Below are experts of layer 3 (counted from 0) of a mixture-of-experts language model. Rows are named router (the router's row for the expert), gate (a neuron's input weights, with its number), up (a neuron's input weights, with its number), down (a neuron's output weights, with its number) and show model dimensions 0-95. Each number is 50 + 10 x the weight over its row's rms, rounded and kept within 0 to 99.
Before each expert's rows: a language model's description of what the expert responds to; "raises" lists some tokens whose logits its average output raises strongly, later layers aside. This comes from a sample of Wikipedia text that the model never trained on.

# expert 30
It responds to: Digits in numbers. Digit tokens in tables, scores, coordinates, decimals and measurements, e.g. 92.5 MHz, 1-2, 000, million.
raises: "and ", "(", "in ", "| ", "of ", "in"
router:53 47 49 41 30 55 52 45 49 61 44 68 61 54 47 53 52 43 52 65 46 53 65 55 49 38 64 51 41 46 42 32 54 54 33 48 61 52 56 49 40 40 40 50 63 59 49 50 53 44 28 44 49 55 53 36 59 44 56 48 61 50 36 49 59 49 61 53 57 65 37 45 49 50 47 45 38 54 40 57 41 39 38 52 40 64 49 61 58 63 64 46 53 35 50 64
gate0:51 56 29 39 40 65 65 60 44 39 42 57 61 60 46 70 59 54 48 49 55 44 52 57 64 70 63 36 51 53 55 56 53 53 60 66 46 65 31 52 48 43 48 47 52 43 48 44 38 66 52 42 51 38 31 64 46 45 35 36 61 44 56 41 46 37 55 64 38 59 32 44 40 56 61 58 58 50 45 54 48 57 49 34 39 58 52 53 40 47 42 45 58 46 43 50
up0:59 54 77 55 50 40 25 33 55 45 50 56 56 60 24 44 40 58 48 26 53 29 68 32 50 08 44 66 53 65 48 50 53 26 45 36 48 45 39 49 46 46 46 57 42 50 48 49 64 56 33 31 52 69 32 44 57 42 66 46 47 49 64 49 65 61 45 49 53 53 44 62 46 49 48 52 53 59 62 61 53 52 61 46 62 45 61 35 50 53 46 61 52 47 51 47
down0:52 55 49 62 73 53 50 53 42 56 39 34 63 43 53 55 53 45 40 44 42 60 59 45 48 54 58 46 50 52 43 41 57 37 49 31 49 44 62 58 39 37 48 19 60 69 54 52 37 46 45 52 44 47 52 48 45 34 54 47 43 65 47 53 56 68 49 55 40 53 58 39 16 38 46 53 41 41 50 51 51 56 52 45 46 41 68 54 46 56 57 47 58 62 58 33

# expert 21
It responds to: Apostrophes and punctuation marks. Apostrophes before possessive s, plus hyphens, dashes, quotes and stray byte pieces, such as Charlie's, Hardt's, d'Arte, 91–88.
raises: "s ", ". ", ".", "name", "J", "s"
router:47 27 67 47 51 62 55 34 36 44 46 68 45 60 52 56 62 32 46 42 48 51 52 52 38 43 53 48 53 54 39 33 53 51 44 34 48 34 58 56 56 36 55 38 68 42 53 43 62 55 41 38 52 61 33 61 53 53 50 58 64 64 43 49 34 61 55 57 54 60 43 65 51 59 50 33 54 39 57 42 40 36 48 66 64 49 52 49 55 66 51 48 53 53 41 54
gate0:48 52 22 44 54 55 56 47 50 54 64 58 57 43 54 48 64 28 41 54 53 55 67 49 53 48 55 62 57 51 41 49 51 42 56 48 55 48 58 31 32 39 43 37 48 60 67 36 54 55 51 45 42 74 28 52 50 38 42 51 48 41 44 51 44 63 45 42 67 58 45 53 42 56 41 44 43 42 40 40 45 62 49 36 32 55 53 55 66 33 56 46 64 44 53 42
up0:45 44 55 51 47 44 51 41 59 58 73 49 61 51 45 65 40 30 58 41 44 62 43 47 47 54 58 42 41 42 42 51 35 48 46 46 64 69 68 50 58 50 48 67 43 67 57 48 57 43 51 48 52 40 44 59 63 48 60 41 56 58 66 44 51 59 44 45 47 60 59 79 65 44 51 47 51 55 45 50 48 56 56 33 51 48 46 49 46 38 46 47 55 74 36 37
down0:45 41 51 40 49 53 48 52 62 41 37 53 54 40 50 64 63 53 36 66 65 55 47 54 43 44 59 43 36 69 39 42 63 46 51 49 32 42 49 55 61 42 41 50 64 68 59 44 61 42 48 80 44 36 65 38 51 33 31 47 37 44 47 47 54 60 49 37 65 66 48 47 67 32 54 53 45 56 48 45 47 55 58 46 46 37 46 44 41 46 42 57 32 48 52 57

# expert 63
It responds to: Auxiliary and linking verbs. Forms of be, have and modal verbs after a subject, mostly was and is, as in was born, is a, had not.
raises: "the ", "an ", "a ", "to ", "in ", "not "
router:53 38 47 58 26 48 49 44 46 64 41 56 51 57 51 31 34 45 41 38 54 45 50 50 45 47 60 44 48 48 50 48 60 58 54 59 62 35 56 49 36 31 52 42 44 48 44 33 45 42 34 54 54 45 54 37 48 36 66 31 41 61 57 61 46 46 58 65 55 46 42 63 53 53 42 52 50 65 73 45 55 35 58 39 45 38 67 55 56 59 62 59 53 45 39 66
gate0:45 36 53 46 40 47 41 36 48 42 67 43 60 33 33 59 58 57 52 48 56 51 70 57 46 52 57 46 42 43 45 45 48 62 55 50 41 43 49 40 47 64 59 67 44 29 35 47 51 42 52 35 46 47 63 67 55 56 47 42 60 58 40 51 41 46 41 46 48 34 50 61 47 37 46 57 36 52 37 59 33 57 39 77 52 55 56 60 52 53 46 62 49 25 40 60
up0:54 43 45 57 46 39 53 74 61 49 47 43 49 52 66 55 46 69 47 50 55 34 44 52 39 49 42 71 50 52 50 63 51 45 51 51 59 53 52 59 48 47 48 51 60 47 59 52 56 55 56 53 47 45 61 45 55 40 39 48 47 45 28 57 48 58 47 45 44 53 49 44 58 40 57 49 34 57 50 42 59 56 48 48 53 47 60 40 60 46 57 40 54 57 41 51
down0:49 38 52 39 33 41 32 53 57 44 50 38 61 42 56 57 51 38 43 54 52 41 34 66 44 44 48 60 34 49 31 46 33 43 44 59 26 40 50 54 44 50 44 45 62 41 45 44 63 53 71 65 69 48 40 44 51 48 42 47 69 53 46 32 39 31 34 47 48 58 45 47 62 39 44 48 48 19 61 59 62 58 40 54 26 35 41 53 54 48 49 47 46 59 55 48

# expert 55
It responds to: List introducers, ec piece. Words introducing examples or lists, such as including, such, also, include, and "See also"; also the fragment ec in "molecule", "spacecraft".
raises: "the ", "a ", "in ", ". ", ".", ", "
router:35 27 69 51 42 54 48 49 36 49 53 70 51 52 60 46 48 42 52 50 29 45 48 58 59 42 64 43 40 67 49 46 61 75 42 54 59 44 43 56 42 53 46 46 49 33 43 48 67 62 39 43 48 49 41 49 43 45 55 58 53 62 45 42 42 62 70 70 39 45 59 62 43 43 46 56 55 39 57 39 46 50 48 50 53 36 56 54 59 49 48 57 39 51 68 54
gate0:46 63 47 38 57 56 33 37 57 46 39 45 48 51 57 52 58 54 59 37 55 49 37 52 44 52 47 52 47 46 69 40 44 49 39 50 54 50 52 49 30 51 57 23 58 63 44 42 65 57 43 43 50 58 41 61 60 70 42 44 40 39 32 54 46 42 50 55 62 50 50 47 49 53 40 36 51 56 65 50 48 53 57 47 51 55 54 34 39 52 50 59 56 52 59 59
up0:45 63 51 33 42 50 41 47 53 41 36 52 61 58 44 59 63 50 39 54 45 37 50 43 64 31 43 42 33 32 68 57 53 42 50 56 63 60 31 52 35 38 48 52 59 53 49 56 59 60 43 60 51 51 64 62 53 32 40 68 56 64 44 53 66 36 48 50 52 53 44 54 34 47 57 51 55 53 46 59 54 58 56 33 48 65 49 47 35 45 63 50 73 46 55 41
down0:44 60 48 55 47 57 52 69 57 44 49 42 51 65 55 40 54 62 42 50 50 44 46 54 45 44 50 55 41 46 47 53 45 37 58 28 54 42 56 54 43 50 62 56 34 36 62 26 49 51 54 44 61 42 51 64 28 37 40 46 53 47 46 61 33 61 52 38 57 43 42 49 76 52 37 52 50 54 55 43 25 53 60 35 55 56 28 48 50 27 53 45 45 64 41 64

# expert 48
It responds to: Punctuation inside numbers. Colons, periods, commas and dashes right after digits in times, scores and tables, e.g. 9:05, 14.73 m, 3,452.
raises: "\n\n", "\n", "e", "t", "in", "g"
router:68 36 41 58 46 56 58 49 42 43 47 55 48 64 37 37 55 43 40 44 36 63 58 36 47 26 64 50 57 54 60 56 43 56 43 38 38 61 73 52 40 47 39 53 38 47 47 43 62 54 49 39 45 64 22 62 44 38 47 47 50 44 50 65 34 60 58 55 56 55 49 69 52 47 28 48 55 47 75 58 47 38 51 46 50 51 64 45 59 67 52 56 40 37 50 55
gate0:50 39 44 60 53 52 45 53 53 62 55 51 46 49 59 43 54 70 31 48 66 63 40 71 40 47 50 51 61 53 53 33 51 32 48 56 39 42 47 48 29 52 59 45 51 35 69 59 59 43 48 39 43 28 62 29 43 42 57 57 48 34 47 53 53 72 45 38 45 43 61 54 56 61 35 45 43 47 61 51 55 42 40 55 45 64 75 55 54 42 47 39 57 47 52 52
up0:36 31 50 54 53 63 31 41 51 67 58 43 42 38 53 28 51 70 39 50 57 61 58 60 38 58 49 51 54 45 65 49 43 49 56 47 31 68 45 42 25 45 48 48 30 47 54 40 62 43 39 45 46 42 56 42 59 43 41 68 56 36 47 58 58 66 48 45 51 45 50 61 66 47 33 49 34 57 56 45 47 52 47 53 53 59 57 45 48 38 42 49 42 62 55 52
down0:49 36 66 42 63 61 46 35 65 33 47 62 58 40 48 50 59 39 50 54 39 54 58 42 50 64 57 40 55 48 58 64 39 40 64 47 63 54 43 63 33 52 45 74 36 48 62 50 66 47 50 54 41 49 68 69 59 51 41 38 54 33 72 36 33 35 66 50 50 49 40 56 60 48 41 56 55 26 61 62 30 62 63 51 62 48 53 52 28 52 30 47 33 52 51 66

# expert 59
It responds to: Pronouns and word endings. Object and subject pronouns it, him, them, you, plus mid-word completions after a prefix such as Un-it, Ug-anda, and well.
raises: "in ", "(", "and ", "on ", "as ", "of "
router:56 51 45 57 39 60 43 35 54 50 36 44 42 56 46 47 52 39 54 55 43 65 64 43 45 45 55 52 43 42 37 68 51 45 39 49 45 47 37 53 63 41 55 34 62 64 51 46 55 55 51 47 48 45 50 66 54 53 59 67 57 58 58 55 57 61 54 64 56 55 49 56 39 52 43 35 55 37 45 34 46 52 47 69 79 58 48 41 60 48 46 61 46 26 63 56
gate0:48 57 54 53 46 39 52 34 37 42 27 47 44 52 45 53 45 53 42 38 47 35 68 39 48 53 53 34 36 60 43 43 43 42 44 55 61 74 58 59 39 46 49 57 37 54 48 45 54 56 59 59 48 46 42 61 40 64 37 64 56 34 40 72 52 66 42 53 58 38 27 59 53 60 47 37 56 49 44 47 38 45 60 46 63 61 50 33 70 56 50 48 51 47 45 44
up0:60 67 58 46 46 55 53 59 54 38 57 54 53 52 54 59 51 53 51 46 48 60 43 54 57 52 52 48 55 46 57 51 54 64 62 28 30 40 56 50 44 57 48 51 63 43 56 46 64 46 56 52 53 58 55 62 64 58 45 44 47 49 49 54 51 37 45 47 48 60 41 64 53 41 51 28 53 57 31 49 40 52 41 38 41 51 52 52 35 53 58 49 36 49 60 57
down0:34 54 61 41 46 39 45 57 51 56 29 59 66 46 54 40 45 42 52 53 66 65 67 56 62 39 34 59 53 52 45 35 60 62 50 50 36 42 42 54 67 57 48 52 58 56 54 61 42 47 47 48 47 55 42 59 47 39 61 62 40 50 43 47 49 47 48 48 51 58 36 62 35 51 31 48 56 48 67 44 61 48 48 59 45 41 62 37 40 58 36 48 45 57 43 33

# expert 9
It responds to: Word-initial consonant clusters. Word-initial pieces like bl, ob, com, pl, fl, un, often capitalized in names, such as m-ob-ility, Bl-ues, si-bl-ings, Comb-at.
raises: "o", "in ", "s", "es", "ag", "h"
router:48 29 44 50 32 55 37 39 17 58 53 50 55 61 55 46 59 43 51 66 36 62 62 57 53 32 51 35 60 54 43 47 61 52 49 46 50 48 46 63 59 55 48 47 61 54 40 48 64 61 51 35 61 58 34 51 37 56 50 58 71 41 37 69 37 47 54 74 54 48 37 52 49 42 60 48 35 37 62 57 53 43 52 63 72 50 53 43 54 61 45 54 38 53 44 57
gate0:59 40 44 46 49 38 62 40 51 50 37 54 53 49 58 35 51 52 59 53 53 64 57 62 65 51 39 52 59 72 54 52 47 49 66 44 49 61 51 60 35 54 49 52 54 56 43 29 33 56 24 52 55 48 53 28 54 69 43 48 56 52 45 58 54 54 49 64 51 60 38 59 41 40 67 57 55 55 45 47 50 29 39 58 55 54 52 60 54 54 46 54 31 54 48 51
up0:43 37 36 59 61 60 52 55 51 53 52 57 40 43 41 55 64 49 37 45 43 35 57 46 53 34 48 52 45 46 47 34 65 56 52 61 34 52 50 43 46 62 54 39 50 56 57 61 39 43 54 42 45 48 43 72 48 48 60 42 44 68 69 36 51 26 49 43 47 45 77 38 53 66 52 45 50 42 77 63 43 56 59 52 43 53 53 44 46 57 40 32 54 55 41 59
down0:51 38 54 57 52 42 49 73 38 53 55 50 57 47 57 41 58 61 48 57 57 58 74 42 57 49 55 32 39 60 58 49 43 46 34 75 58 65 53 60 48 44 39 63 50 47 49 44 52 48 30 54 51 57 47 54 39 53 46 41 49 55 38 48 45 48 64 56 34 54 62 50 56 53 42 53 43 63 29 70 35 44 38 62 46 55 41 62 42 52 53 43 66 48 42 55

# expert 15
It responds to: Sentence and section boundaries. Periods, semicolons and heading marks ending sentences, list items or section titles, such as History ==, Freyberg. The, Song; Nominated.
raises: "The ", "(", "In ", "and ", "N", "| "
router:60 27 39 50 53 56 37 41 48 59 52 61 55 55 56 37 47 40 23 38 22 51 64 45 38 28 59 36 47 45 50 43 66 49 34 46 65 47 63 43 32 40 40 57 43 42 47 37 51 57 35 24 63 66 44 50 50 44 50 36 55 54 50 37 61 68 62 51 47 50 49 54 55 43 37 57 43 39 40 51 43 24 51 50 73 47 70 54 66 49 64 52 47 48 48 53
gate0:41 39 40 48 69 55 49 46 42 48 48 64 45 48 49 48 68 58 60 77 43 27 57 48 54 36 49 42 58 56 46 45 53 63 54 51 58 52 39 37 44 30 40 43 71 47 51 23 37 57 36 70 57 69 52 16 46 55 41 45 38 49 61 48 45 55 47 36 30 61 24 41 50 37 46 38 45 54 47 56 43 39 45 35 55 55 35 47 57 47 42 45 26 52 48 61
up0:47 40 46 53 66 49 44 51 46 51 46 52 43 56 41 56 53 64 56 85 28 30 61 52 45 40 49 30 61 55 26 48 36 55 59 51 62 50 56 37 46 37 51 41 73 37 67 46 34 67 20 55 46 66 62 31 36 53 38 47 35 38 65 43 47 53 46 54 39 64 35 49 59 56 41 48 57 48 69 46 39 38 48 38 51 40 46 48 47 44 33 50 41 64 39 63
down0:46 44 48 53 49 58 48 51 60 51 45 50 37 46 63 43 53 39 56 60 40 39 38 40 50 33 48 69 49 53 36 44 44 45 50 45 62 55 41 50 61 48 50 47 58 41 48 49 52 48 46 57 63 28 51 65 51 38 46 44 30 48 60 37 50 49 47 36 51 41 55 60 44 45 49 59 48 64 33 48 63 49 63 29 42 54 50 45 52 58 57 41 36 61 39 48